Below are experts of layer 5 (counted from 0) of a mixture-of-experts language model. Rows are named router (the router's row for the expert), gate (a neuron's input weights, with its number), up (a neuron's input weights, with its number) and show model dimensions 128-191. Each number is 50 + 10 x the weight over its row's rms, rounded and kept within 0 to 99.
Before each expert's rows: a language model's description of what the expert responds to; "mostly gets" lists some tokens that are sent to it at least half of the time. This comes from a sample of Wikipedia text that the model never trained on.

# expert 39
What it handles: Opening piece of a lowercase word split into tokens, e.g. dic in dictionary, ba in baths, cus in custody, s in sunglasses.
mostly gets: " la", " co", " du", " c", "La", " wh"
router:67 44 37 38 47 61 41 64 54 56 30 50 41 38 37 52 53 59 44 43 59 47 49 51 49 42 53 43 45 53 36 47 28 42 44 69 48 41 53 45 41 47 54 57 53 40 50 54 63 33 47 62 49 66 52 42 66 49 27 53 55 49 63 60
gate0:57 50 32 38 61 57 31 60 78 58 46 54 42 40 50 41 44 39 68 59 47 53 43 46 51 51 45 47 46 42 38 68 48 54 43 59 49 62 54 33 57 41 45 65 50 53 45 71 55 40 53 36 59 36 52 38 43 31 27 43 41 48 51 48
up0:66 50 65 58 57 64 66 50 38 56 36 39 54 51 41 46 73 53 52 48 48 60 55 47 35 50 50 40 54 29 39 49 52 40 36 47 47 64 60 48 24 51 51 73 46 56 42 31 48 71 44 40 52 50 59 48 43 68 55 53 64 35 35 50
gate1:32 54 67 39 59 52 60 61 41 57 48 68 40 50 61 58 62 46 64 50 52 47 58 43 52 46 47 51 56 41 46 50 43 55 36 51 47 49 27 47 56 37 53 37 43 48 58 54 43 43 50 56 48 51 60 53 61 50 54 46 49 52 51 74
up1:44 39 45 41 61 64 62 47 44 50 47 56 30 51 58 36 52 51 34 59 58 51 51 43 62 71 57 45 43 46 55 44 48 48 51 51 49 35 53 54 51 57 51 41 65 62 56 60 63 49 47 64 58 47 41 34 52 43 40 49 37 52 34 48
gate2:41 55 41 42 47 47 49 46 59 52 26 48 49 57 53 70 44 37 25 48 38 59 44 52 69 60 44 63 49 42 33 50 51 67 58 40 47 66 28 42 61 35 54 51 61 48 39 67 50 45 46 54 42 57 29 41 54 43 65 57 61 60 24 51
up2:41 53 47 65 48 49 63 48 54 52 51 50 67 48 56 62 44 52 56 62 49 41 44 49 69 59 49 48 52 35 59 60 55 56 51 42 39 48 42 58 54 66 61 34 38 70 54 34 39 62 39 41 33 57 49 62 45 36 55 43 62 29 51 48
gate3:42 57 48 63 62 47 42 60 50 59 54 53 46 49 45 47 62 51 44 31 61 54 52 60 43 40 41 38 58 40 32 45 60 41 24 48 40 54 46 61 49 34 37 53 39 26 55 47 65 52 50 58 42 54 66 51 45 17 35 60 61 26 60 50
up3:45 45 74 61 43 63 34 50 51 56 42 60 75 32 50 45 58 56 66 40 34 51 46 43 33 63 53 52 38 37 65 53 50 29 52 47 55 44 43 67 72 56 65 49 53 70 54 45 64 32 61 49 48 43 38 59 55 54 64 44 54 47 57 55
gate4:65 57 49 51 35 38 51 60 55 48 36 72 55 54 54 66 60 40 36 48 38 53 54 36 48 61 60 53 68 61 57 43 54 63 52 65 39 57 54 43 58 60 57 59 45 74 33 59 59 40 45 60 57 34 55 54 73 49 42 61 63 56 56 65
up4:47 48 50 50 58 52 37 45 47 31 58 38 44 41 66 49 52 45 46 57 47 61 64 55 50 53 50 45 63 54 33 35 42 29 45 42 53 53 40 38 72 44 48 56 57 36 39 45 39 65 49 30 45 30 42 65 55 49 58 45 50 40 31 40
gate5:60 31 62 38 48 49 43 54 56 49 56 34 64 58 52 61 57 54 56 43 50 48 43 41 49 45 57 49 40 53 48 51 33 46 53 45 57 42 55 46 55 59 53 70 44 67 36 62 50 40 51 50 57 46 26 64 51 65 53 49 58 50 51 46
up5:46 44 63 51 46 69 45 55 50 53 46 48 30 41 49 45 31 60 34 38 31 49 69 26 56 42 52 47 44 54 48 30 42 47 39 49 28 57 49 46 38 62 58 55 69 47 45 67 57 37 53 58 35 62 26 44 42 50 40 45 48 57 54 33
gate6:50 44 45 62 66 41 69 58 38 50 44 61 55 41 43 36 40 61 36 52 49 54 45 46 48 65 52 43 51 51 48 32 62 39 58 31 65 43 63 42 68 61 50 53 51 40 63 60 34 45 61 50 69 62 58 56 68 44 33 43 46 54 63 69
up6:26 41 61 45 40 69 47 59 44 55 38 69 51 51 59 59 43 46 56 69 57 57 47 38 50 49 47 46 66 57 39 48 46 58 50 41 60 51 58 48 46 64 46 29 45 55 59 45 46 48 47 50 50 34 50 69 47 61 55 44 46 37 49 40
gate7:34 37 45 43 66 64 46 47 48 66 45 64 47 53 48 43 70 50 47 58 68 61 40 58 50 37 48 61 57 56 40 62 57 65 32 41 45 58 44 54 55 60 46 40 45 33 59 41 47 42 49 50 60 64 53 44 63 48 54 66 57 50 38 58
up7:53 40 51 48 45 38 57 49 66 62 51 43 44 33 44 59 50 46 50 53 40 53 45 63 39 50 57 42 54 58 66 41 35 85 64 51 45 29 52 41 44 41 45 48 63 62 31 64 32 49 59 40 44 25 60 55 67 48 57 47 44 52 52 43
gate8:53 41 69 56 48 53 42 54 38 60 68 41 56 25 51 52 64 42 45 37 47 48 37 51 42 45 66 55 48 49 55 52 41 53 47 44 26 58 56 40 48 47 42 46 39 42 57 49 64 58 49 46 53 64 48 42 75 74 41 50 39 47 41 60
up8:50 32 51 40 53 50 56 46 67 60 44 48 58 58 56 40 55 45 50 47 46 51 48 56 47 62 44 69 46 48 40 48 54 34 41 42 42 62 38 52 69 30 53 39 45 35 47 61 44 63 41 49 53 52 47 37 38 50 61 49 48 45 46 53
gate9:79 44 37 55 51 48 44 55 41 51 38 62 53 50 52 41 63 53 43 46 40 40 61 51 55 53 46 60 55 54 22 36 55 40 51 46 52 59 48 61 57 40 46 27 45 59 40 48 43 51 58 60 35 54 35 59 68 49 50 51 45 54 42 53
up9:59 24 31 59 67 49 34 40 70 49 52 65 44 46 44 58 29 45 52 47 54 36 32 45 69 42 27 57 47 62 52 41 56 49 49 43 36 34 46 59 49 39 34 48 39 54 44 67 61 61 49 55 52 49 52 47 51 58 45 36 35 50 62 48
gate10:52 30 55 37 60 57 65 43 51 47 37 64 59 60 60 40 70 51 43 37 38 47 49 51 81 55 48 42 50 50 37 42 54 66 50 59 60 60 55 64 47 66 48 52 33 36 54 31 37 36 54 47 58 47 44 53 51 52 50 50 27 30 36 41
up10:56 50 49 44 50 46 42 39 47 48 65 47 62 43 53 67 55 52 38 46 49 55 48 46 41 40 47 56 49 48 33 50 52 41 48 75 38 56 33 50 54 45 49 42 52 62 63 59 50 48 51 54 51 47 51 60 61 60 43 50 45 40 46 51
gate11:56 37 59 55 59 58 57 61 60 40 40 48 49 50 56 39 54 69 58 47 55 59 44 21 50 39 53 49 69 47 45 43 46 64 48 35 52 51 49 67 59 52 46 47 52 46 34 49 27 56 44 34 48 30 46 53 67 46 40 64 62 32 54 44
up11:60 45 60 66 39 41 56 53 59 63 69 40 56 69 56 46 40 29 66 36 33 48 39 49 49 57 51 45 55 54 68 43 30 37 44 49 41 39 37 34 46 38 44 54 52 41 62 55 58 66 56 59 43 45 61 44 45 55 55 51 47 53 37 52
gate12:54 40 46 50 60 48 36 65 56 62 50 56 54 54 33 48 36 40 31 37 64 47 44 47 37 48 37 33 68 56 49 43 68 63 48 58 72 29 22 49 71 37 58 36 37 55 51 54 46 42 68 46 61 47 55 58 55 40 31 46 58 54 66 62
up12:48 62 54 47 52 52 51 46 44 51 47 31 46 51 49 44 62 42 56 46 48 29 50 57 63 35 59 50 47 61 49 50 53 46 35 59 46 48 60 55 37 70 73 58 54 56 62 36 72 20 45 45 49 57 51 40 60 34 51 49 35 55 31 53
gate13:51 52 56 44 45 30 33 70 38 53 52 34 62 42 67 68 66 26 54 44 54 58 34 45 57 31 53 40 51 46 55 54 45 53 49 47 61 55 47 39 55 46 32 41 50 45 31 59 39 53 47 47 40 59 39 48 42 58 60 60 45 42 62 60
up13:46 61 69 53 74 42 52 63 37 49 49 51 41 40 29 58 44 59 69 45 53 68 49 50 51 40 46 49 50 63 48 52 41 27 44 49 51 51 57 49 65 45 41 57 42 57 68 52 55 48 54 54 62 51 49 47 63 52 48 43 36 60 43 27
gate14:38 62 54 39 47 52 49 72 40 32 43 66 42 46 45 43 61 47 53 57 66 70 56 60 34 64 45 29 49 54 53 41 50 68 50 45 52 72 45 53 56 61 48 48 32 66 50 61 63 39 50 37 50 56 55 64 52 58 45 48 62 53 37 48
up14:46 38 50 27 33 48 57 40 54 34 58 38 43 47 72 80 44 37 48 48 44 50 44 54 57 43 52 53 40 56 36 59 49 37 48 29 52 41 50 57 53 56 64 56 47 47 34 46 52 40 49 51 40 67 45 46 41 52 65 37 60 53 61 62
gate15:56 44 81 45 58 65 43 72 47 47 41 70 52 43 34 42 53 47 44 53 63 43 52 25 48 50 51 66 43 55 31 46 68 44 61 38 48 63 38 58 51 46 42 50 40 49 55 37 33 58 45 47 46 43 45 51 56 40 39 59 55 55 49 61
up15:32 40 72 55 50 54 47 62 53 47 41 61 39 46 45 51 53 51 52 42 47 48 36 34 22 42 36 60 47 44 54 50 49 39 62 44 45 50 41 42 59 53 47 54 52 44 56 31 53 58 58 43 58 48 48 51 47 29 49 47 53 56 59 31
gate16:60 49 55 60 66 63 59 50 39 30 56 30 36 33 42 42 38 40 51 57 53 71 56 68 44 62 43 49 30 53 52 62 67 53 64 44 49 57 51 45 51 55 39 61 48 49 48 50 51 43 52 63 33 42 49 48 66 43 47 34 53 36 57 55
up16:49 52 61 51 51 45 39 51 55 47 59 42 62 46 67 62 63 55 71 45 49 56 47 60 46 38 39 37 45 60 55 59 57 46 43 61 49 37 41 67 49 72 55 34 32 54 40 56 62 43 53 43 56 68 37 47 28 33 37 41 45 56 51 54

# expert 18
What it handles: En dashes and hyphens in score or year ranges (1987–1990, 5–0), plus particles and prepositions like at, out, over, off, de.
mostly gets: "–", " de", "°", " at", " over", " two"
router:58 61 36 55 27 58 45 50 77 52 40 63 54 70 38 53 54 36 69 36 57 44 53 60 59 53 38 41 45 40 59 49 56 54 36 51 44 34 46 48 56 54 45 33 58 39 46 55 61 35 49 51 34 57 56 53 55 43 40 47 43 29 67 50
gate1:49 61 34 50 28 64 46 53 42 52 48 57 45 63 51 52 35 40 41 48 67 50 62 57 53 57 49 44 65 52 44 50 63 41 55 60 25 51 51 58 67 57 27 43 64 65 55 31 66 43 54 30 49 55 37 44 41 42 42 56 66 49 62 53
up1:54 43 46 42 57 46 61 51 44 51 46 53 50 45 41 45 63 52 38 48 52 65 54 57 56 46 56 64 47 51 49 43 60 59 45 46 54 63 78 55 60 45 48 56 54 53 53 35 48 46 51 43 59 44 43 64 41 54 58 44 47 55 52 42
gate2:49 52 50 62 43 53 34 56 63 41 60 55 61 72 68 41 66 65 77 64 43 46 43 55 49 56 36 35 61 55 35 54 44 68 36 44 27 44 44 55 54 69 51 49 48 54 57 48 51 57 63 66 42 52 61 32 52 49 36 42 47 47 55 55
up2:52 37 40 48 53 37 57 47 55 35 52 50 44 42 50 52 45 61 60 52 36 57 46 59 50 49 49 40 57 49 63 32 51 62 56 41 41 55 48 68 76 51 49 60 59 58 54 35 52 69 42 52 58 45 52 40 66 51 57 63 58 30 44 65
gate3:59 51 40 63 29 49 34 55 55 42 48 49 56 54 63 55 28 64 48 66 54 48 44 42 52 53 49 36 52 46 39 60 38 61 69 57 57 38 52 47 47 67 71 42 60 38 73 67 52 41 70 30 45 41 46 53 53 51 41 39 57 52 51 55
up3:39 52 53 42 48 63 53 42 52 52 47 47 53 57 61 45 23 56 48 48 66 51 50 49 36 49 47 45 60 51 39 39 45 50 47 54 60 50 53 40 42 69 56 35 40 55 49 46 68 45 55 39 58 56 40 58 43 54 43 53 42 61 50 73
gate4:54 55 45 48 43 36 46 29 33 38 39 58 61 67 49 46 51 36 34 39 41 59 63 37 37 46 47 55 41 69 48 51 65 60 56 48 47 50 52 61 41 34 76 55 63 58 40 54 42 45 43 36 41 61 41 51 54 52 52 57 46 70 24 40
up4:42 49 48 59 55 59 51 48 47 31 33 42 47 62 43 50 38 48 66 56 52 59 70 27 32 40 50 52 49 62 30 51 59 50 53 47 46 44 53 53 54 44 28 46 42 43 48 52 53 46 36 60 46 48 52 36 31 51 63 50 49 40 48 58
gate5:41 50 41 48 34 57 52 61 64 52 44 34 48 31 29 59 31 61 55 36 51 51 52 46 60 43 68 43 63 48 49 37 56 63 50 54 57 55 42 53 59 44 31 41 55 55 60 44 44 40 35 45 53 56 36 61 55 35 62 66 40 50 48 47
up5:40 47 56 47 34 50 43 58 52 42 43 39 47 45 23 41 45 45 46 42 47 61 52 49 38 48 25 42 35 55 38 55 52 58 51 39 56 62 54 56 40 49 44 35 46 53 49 19 59 49 38 63 53 59 58 47 54 33 38 29 41 63 52 29
gate6:61 48 34 55 55 55 56 52 73 28 48 51 56 53 56 58 50 43 50 61 53 58 57 54 53 46 59 49 54 41 43 51 56 42 51 52 46 48 41 50 58 52 53 51 49 45 65 66 42 40 38 49 51 55 43 45 64 45 57 50 41 48 42 42
up6:42 43 36 63 56 43 70 61 66 37 34 58 45 47 32 76 31 65 64 51 41 54 49 42 60 69 45 32 45 60 54 33 50 51 59 57 52 53 44 13 39 50 48 58 43 49 41 67 48 59 39 31 47 51 51 59 58 58 35 46 52 56 24 39
gate7:45 55 47 65 57 39 39 60 35 40 53 56 57 42 28 25 68 61 46 47 48 42 38 39 51 54 35 54 54 36 35 45 55 39 33 62 51 61 48 47 58 67 54 43 52 56 55 63 59 62 48 50 73 37 49 39 48 38 38 33 43 51 41 38
up7:41 45 33 61 21 56 64 27 53 51 52 56 51 52 64 52 48 42 45 75 62 53 64 43 57 53 35 50 52 45 39 66 53 50 38 36 56 65 43 40 54 52 51 43 51 49 50 44 39 40 26 40 47 63 52 55 36 52 40 54 61 36 62 52
gate8:63 40 60 47 63 47 50 54 53 51 49 47 44 47 59 35 56 48 72 52 34 57 40 35 44 35 59 66 59 44 27 49 61 71 51 56 49 45 61 43 63 36 49 40 41 69 38 52 45 45 67 44 54 55 65 36 48 37 50 47 47 46 56 52
up8:25 63 50 58 49 49 36 65 54 52 49 46 55 38 38 48 73 52 49 54 63 48 46 48 42 51 36 56 50 58 68 52 53 62 32 50 45 53 44 69 39 39 63 23 63 36 43 53 46 43 51 49 49 55 52 49 40 66 54 59 60 45 41 39
gate9:34 37 61 32 51 42 32 43 64 63 33 46 52 69 39 36 77 41 43 42 52 60 42 41 36 51 43 48 52 59 56 47 48 35 44 49 55 43 47 57 53 39 41 62 48 45 42 48 50 47 63 56 46 44 42 46 52 30 61 52 60 59 48 42
up9:50 61 27 38 44 50 43 27 45 53 51 39 46 55 57 41 45 52 63 55 65 49 58 47 43 49 40 28 49 42 46 57 44 45 53 52 57 50 56 42 47 61 47 56 36 46 37 67 45 47 48 59 37 56 56 43 40 37 47 65 52 38 51 54
gate10:59 61 52 42 30 31 48 54 53 56 56 49 51 55 44 38 52 40 67 32 63 49 46 63 58 41 59 37 39 39 50 55 28 58 59 60 63 32 55 63 38 48 59 43 66 50 39 60 63 65 50 52 31 53 61 53 58 54 51 76 62 47 60 48
up10:65 58 49 57 47 39 60 52 55 49 42 49 38 59 34 45 54 48 47 38 53 40 49 70 46 42 42 58 50 54 34 76 51 36 47 50 44 52 45 58 46 44 44 58 52 58 46 39 37 53 41 60 42 54 53 38 53 56 57 83 54 41 52 45
gate11:56 56 45 73 46 56 56 56 76 57 50 53 71 56 32 42 45 58 46 41 39 50 57 64 44 37 56 49 44 60 59 59 59 69 38 49 46 57 62 51 60 58 48 64 62 57 62 62 47 49 64 71 44 60 48 43 69 46 64 47 48 55 46 48
up11:59 48 56 43 50 39 47 30 38 43 40 46 51 36 41 44 37 69 38 58 31 41 44 48 49 61 54 39 64 46 45 49 60 41 46 57 44 64 49 60 40 53 51 44 54 62 53 45 66 57 47 43 50 44 46 44 47 54 45 60 50 40 70 54
gate12:55 45 58 42 44 50 57 44 36 50 42 31 57 60 54 59 74 62 70 50 52 44 36 50 52 62 64 33 55 39 38 47 52 63 35 33 67 52 38 57 45 60 34 73 52 68 48 45 50 48 37 55 71 23 61 76 44 49 52 58 56 49 81 30
up12:64 31 49 25 51 37 54 64 40 46 44 51 46 43 66 49 51 46 43 60 45 45 41 52 46 44 46 38 57 38 44 39 51 52 68 54 59 44 47 51 39 52 48 46 36 50 64 66 51 55 49 52 64 54 45 40 56 60 72 43 60 61 41 30
gate13:55 55 51 44 53 57 63 49 49 64 41 58 43 70 68 26 49 61 43 41 53 51 44 50 68 71 40 51 67 40 50 54 49 54 50 56 52 57 64 54 37 45 47 74 47 42 46 64 39 60 54 49 43 39 37 55 41 26 27 48 65 58 60 55
up13:70 45 42 47 50 55 59 71 61 46 51 59 38 44 47 48 36 56 43 53 35 42 53 65 52 45 64 40 50 57 46 57 26 44 42 60 40 43 65 55 52 40 33 52 53 38 59 43 51 49 48 72 36 31 42 44 52 34 65 49 44 19 67 56
gate14:55 64 49 61 45 47 38 57 31 40 33 45 35 48 59 52 76 52 69 57 51 44 50 53 48 63 34 42 67 57 51 51 65 47 44 50 57 48 57 53 38 37 49 37 62 58 53 39 35 61 55 45 41 32 53 57 43 57 33 55 61 54 63 45
up14:57 57 46 61 34 68 55 56 43 49 44 51 57 47 39 44 50 50 43 46 46 53 41 56 53 36 58 37 59 58 58 78 54 53 43 49 61 43 45 54 67 47 56 63 55 73 39 51 44 35 56 52 50 58 46 71 35 44 46 49 52 55 52 47
gate15:40 37 50 82 34 44 55 49 34 61 44 49 62 68 62 51 36 22 55 43 45 49 45 69 67 52 50 39 48 46 49 62 42 53 65 67 54 53 46 61 47 56 28 50 51 54 46 48 53 50 60 48 69 35 65 62 38 47 40 46 65 44 57 44
up15:64 35 28 62 44 49 47 52 54 46 52 56 63 65 44 38 52 53 61 64 48 40 56 41 55 54 59 54 55 58 28 63 44 54 61 48 45 55 52 58 69 40 55 28 38 47 66 55 62 60 32 48 39 55 57 54 54 57 46 45 44 54 44 61
gate16:42 40 49 58 30 78 38 53 64 45 53 49 64 66 44 70 48 34 44 36 61 58 59 69 61 48 54 37 68 50 33 51 37 41 57 59 37 57 36 57 43 49 34 58 39 37 62 41 67 54 48 51 66 48 43 41 69 52 71 46 50 52 31 34
up16:39 66 39 52 52 47 39 57 61 58 34 44 49 45 54 38 41 57 61 53 59 59 54 56 42 58 57 50 37 55 45 38 37 66 52 41 75 58 42 57 62 57 69 70 43 70 33 42 52 52 43 57 58 57 47 49 43 40 57 47 37 38 43 38
gate17:56 47 55 66 52 43 53 50 45 53 41 52 44 69 41 37 57 48 29 45 44 51 58 49 63 53 46 62 60 64 79 49 45 55 43 47 58 38 44 46 57 39 61 29 65 47 50 50 45 26 68 56 46 73 46 34 58 54 41 34 55 47 55 41
up17:65 37 43 54 46 42 65 50 52 51 46 42 51 52 57 59 34 50 66 53 62 46 55 47 56 53 37 44 44 35 48 44 55 59 59 51 52 48 43 40 37 27 49 43 60 51 47 53 36 51 62 64 39 42 32 58 57 58 60 59 60 59 54 49

# expert 28
What it handles: Inner syllables of long Latinate words after a prefix, like repro-du-ce, con-side-red, ex-pan-sive, plus some spaces in tables.
mostly gets: "media", "position", "ploy", "agno", "clusive", "digenous"
router:52 43 44 55 41 47 50 57 43 53 33 56 39 49 39 52 46 45 60 33 49 37 47 58 39 57 42 38 51 58 57 47 47 39 40 74 52 36 48 39 52 49 49 32 45 56 54 58 47 67 38 67 61 40 60 40 51 57 52 59 57 53 59 52
gate0:55 65 32 61 46 44 40 61 33 44 57 46 64 46 59 53 42 42 59 45 34 62 58 61 55 54 38 46 47 60 50 60 29 56 41 68 50 37 72 37 51 43 60 50 55 52 44 69 47 48 41 68 51 43 52 49 54 67 41 55 43 52 46 42
up0:48 43 56 32 45 61 48 51 55 52 50 44 37 44 52 55 51 39 52 49 37 40 42 39 51 66 58 51 56 60 43 50 59 48 45 55 53 64 42 55 55 56 38 64 46 41 49 57 55 35 54 50 53 55 52 35 39 51 44 50 66 56 50 40
gate1:42 44 52 55 54 37 30 47 60 36 46 32 42 42 56 51 59 50 59 40 35 36 61 35 49 44 49 52 44 47 60 46 48 52 38 40 39 49 65 45 54 58 45 35 35 44 35 50 50 49 49 47 35 57 46 63 56 27 63 49 46 45 47 52
up1:65 49 50 39 56 59 43 47 36 51 58 48 33 41 43 38 62 46 48 64 42 54 55 51 41 39 65 58 55 46 34 53 27 46 51 63 50 57 53 59 57 65 54 63 59 58 40 51 34 47 46 48 66 42 56 57 59 72 47 65 46 66 37 58
gate2:45 30 46 60 51 41 29 55 60 56 35 55 48 48 60 50 47 64 53 49 49 44 63 49 52 47 52 46 51 56 65 61 55 60 50 51 38 41 34 50 63 19 37 38 53 42 54 41 54 35 53 63 52 53 54 53 46 65 38 57 74 49 57 39
up2:52 43 45 59 42 51 31 68 44 47 51 54 49 53 48 31 40 34 62 55 33 45 17 78 57 73 43 35 44 40 65 53 50 45 58 42 46 56 62 68 58 36 40 60 51 60 67 49 42 48 51 42 62 37 63 32 48 55 61 53 45 62 29 43
gate3:53 44 59 57 25 47 52 53 50 54 50 50 47 52 21 58 60 59 54 28 42 60 50 40 69 47 69 46 52 61 55 74 58 47 58 45 46 35 44 38 53 55 54 52 51 61 43 59 46 51 47 51 33 52 50 41 51 43 51 62 50 49 36 47
up3:54 41 55 45 30 46 49 53 54 35 53 65 53 58 41 76 58 37 47 20 38 57 32 68 46 40 52 39 59 48 61 43 48 53 36 37 60 44 36 36 54 62 49 55 25 63 39 47 59 48 54 58 52 59 33 51 59 52 51 62 43 49 42 58
gate4:61 26 45 57 44 51 70 50 75 31 39 59 50 44 60 53 61 52 52 61 43 62 44 61 39 68 61 35 48 47 50 67 61 45 49 49 47 49 43 49 52 45 62 55 52 38 48 58 62 54 41 45 47 40 47 45 46 58 54 44 55 78 71 41
up4:55 55 55 55 37 47 28 49 50 50 46 37 48 51 63 57 64 50 53 45 53 27 42 54 55 47 64 45 54 34 64 74 47 62 39 46 42 55 54 42 42 56 34 52 47 38 54 52 53 79 63 61 35 50 37 38 43 51 54 37 51 47 37 32
gate5:40 56 54 55 52 70 53 58 55 63 49 41 47 46 44 63 40 60 45 37 63 56 57 37 54 55 38 60 55 49 49 53 53 47 56 32 43 71 49 51 75 56 40 24 42 45 50 58 46 63 35 66 50 59 57 60 59 41 41 49 49 52 65 49
up5:61 59 67 59 54 49 39 50 47 54 50 52 64 37 40 63 54 54 55 45 57 65 51 33 62 45 48 39 39 61 50 44 58 53 54 60 66 57 44 37 44 47 47 64 48 29 53 50 60 48 48 54 68 47 52 41 43 53 40 57 39 56 44 48
gate6:49 45 55 69 50 40 46 45 57 63 52 51 35 61 52 52 49 60 75 40 46 48 43 57 44 40 59 55 44 57 37 39 66 60 38 58 43 45 62 44 55 41 56 63 56 56 43 58 53 58 53 56 62 54 55 52 54 55 55 29 60 55 45 56
up6:56 44 46 44 72 51 55 54 50 43 55 57 47 32 64 30 26 53 69 60 55 57 46 46 52 56 40 61 55 54 47 53 47 67 53 69 56 63 74 44 44 32 62 41 41 50 41 35 53 65 54 40 58 63 63 41 49 67 58 42 48 47 56 62
gate7:44 42 52 46 60 61 31 60 64 54 45 43 45 49 39 32 53 41 48 47 70 56 48 44 44 36 47 63 67 65 46 52 42 52 67 61 52 49 35 51 49 28 59 41 43 53 40 56 52 49 39 49 47 43 40 49 49 56 50 62 62 26 53 58
up7:42 45 47 51 43 51 63 52 41 40 60 51 35 51 46 52 46 34 48 61 44 46 42 50 22 51 59 65 57 40 53 60 41 65 56 65 35 67 69 48 54 39 48 75 49 45 48 49 84 49 48 50 60 71 59 33 45 50 46 45 47 40 61 36
gate8:53 39 50 43 60 47 63 57 49 49 55 40 48 63 27 46 47 41 39 32 49 49 43 51 39 60 69 43 48 33 53 56 51 57 46 53 60 49 46 48 45 37 47 29 48 39 58 40 61 49 57 39 46 36 45 52 53 58 43 55 49 42 57 56
up8:55 56 49 61 47 45 48 49 49 52 82 32 44 38 58 61 47 43 41 61 51 57 57 54 37 61 41 42 47 26 60 49 40 67 51 59 50 53 55 49 43 45 48 54 30 43 62 48 32 61 61 50 45 47 52 49 56 47 64 52 65 44 54 51
gate9:48 43 48 66 47 46 53 48 44 47 50 24 38 42 65 41 52 43 57 66 49 68 44 23 37 55 39 55 51 64 49 53 59 38 40 45 49 73 63 57 39 41 55 57 44 35 47 71 54 46 42 51 59 42 45 42 72 39 60 42 47 47 45 47
up9:57 49 38 57 46 48 61 55 55 47 51 54 52 43 50 48 37 56 42 52 63 60 45 46 42 59 49 52 44 51 49 28 55 52 47 43 47 46 60 38 55 44 50 27 60 49 50 60 49 42 47 62 42 70 49 54 34 51 42 67 59 43 41 44
gate10:48 51 52 54 30 39 41 46 36 46 62 51 56 70 48 40 52 45 47 55 47 56 39 63 53 42 50 41 50 60 50 60 59 32 41 42 66 53 63 52 49 46 64 30 51 44 62 69 51 45 58 53 39 27 56 47 58 54 49 47 45 48 40 52
up10:60 63 44 63 46 51 46 42 44 31 45 54 47 36 42 64 37 56 38 27 41 51 34 33 60 64 46 52 49 64 51 43 68 50 59 64 22 42 41 63 63 38 64 47 49 45 51 63 43 36 40 57 33 56 48 45 42 40 55 63 46 36 38 59
gate11:47 47 38 49 49 47 42 44 44 48 36 48 59 50 52 59 66 60 45 48 59 56 44 42 48 65 62 56 62 64 38 69 64 77 63 56 63 63 37 68 32 45 57 36 50 49 62 69 53 56 46 46 47 56 41 39 46 46 64 48 69 64 62 51
up11:35 64 40 47 47 52 60 63 52 68 33 53 42 26 64 62 43 63 32 45 51 55 55 33 61 43 57 46 49 42 54 51 53 40 45 49 58 46 54 68 50 49 59 50 40 73 46 47 40 47 46 42 44 49 46 41 52 62 68 48 59 62 68 41
gate12:58 31 26 73 38 35 50 40 41 42 43 40 64 48 49 69 43 66 51 35 53 69 50 56 48 52 33 65 36 39 52 55 58 59 43 79 54 31 69 49 65 43 35 57 52 44 56 49 56 39 53 40 47 57 42 40 46 50 32 39 64 67 40 43
up12:57 70 62 51 33 42 39 40 47 49 44 31 56 37 56 46 59 25 58 47 34 63 61 53 45 48 49 66 51 45 58 58 48 44 44 37 70 63 51 60 48 54 52 58 57 54 50 59 44 48 59 62 58 68 48 62 53 43 56 60 55 37 52 64
gate13:56 34 54 63 41 49 49 50 44 51 44 49 54 54 57 46 40 55 37 49 39 39 42 35 43 48 52 44 63 43 52 66 45 50 51 42 45 44 75 54 28 41 45 52 56 45 54 50 39 38 27 54 43 53 60 37 41 53 46 48 59 39 42 49
up13:50 49 50 47 48 54 50 53 54 65 54 43 21 59 54 53 53 44 51 30 41 38 54 51 31 46 53 40 42 57 44 49 67 56 60 50 53 56 54 38 28 60 18 29 51 49 52 50 40 44 58 43 62 43 62 69 63 36 66 58 42 31 32 56
gate14:62 46 63 23 45 47 60 64 71 45 50 42 49 43 49 33 48 44 50 53 54 72 39 59 53 73 65 53 63 42 40 42 55 46 21 80 27 68 54 52 54 56 55 52 50 53 66 38 45 47 58 57 38 56 61 49 61 46 51 49 67 41 60 43
up14:59 47 39 51 53 53 69 40 51 40 51 41 53 36 47 53 68 38 32 48 51 33 43 27 37 47 41 55 34 43 61 46 37 45 44 67 64 56 38 47 66 50 40 51 33 47 58 33 59 58 36 71 43 48 34 60 60 36 45 44 63 50 24 42
gate15:34 61 45 57 51 49 53 48 44 38 41 54 36 47 64 44 47 41 44 59 57 49 44 53 56 56 44 40 39 47 49 56 46 57 33 57 69 33 46 56 43 40 46 46 35 51 35 44 29 68 33 43 54 60 41 48 47 61 56 54 54 60 67 51
up15:51 63 52 33 44 59 40 27 32 40 58 53 37 37 46 65 41 46 29 36 41 61 59 51 32 56 46 64 40 47 44 53 51 55 51 61 48 50 69 35 53 32 54 61 30 48 55 64 56 55 50 46 49 56 50 37 54 39 42 42 38 65 46 51
gate16:54 44 40 40 42 61 42 56 60 63 50 50 45 33 52 68 39 52 69 45 54 45 27 38 54 57 44 43 68 69 54 46 63 65 38 53 58 48 57 54 54 37 66 56 40 47 47 48 37 42 60 31 52 45 40 44 42 47 44 62 59 59 48 39
up16:42 48 69 45 55 62 46 54 27 57 39 50 46 54 55 47 66 45 71 40 28 54 56 55 71 50 48 43 45 63 56 46 53 42 64 61 37 51 57 57 48 61 54 55 64 60 44 32 65 47 69 50 29 45 37 34 44 54 39 35 44 51 45 60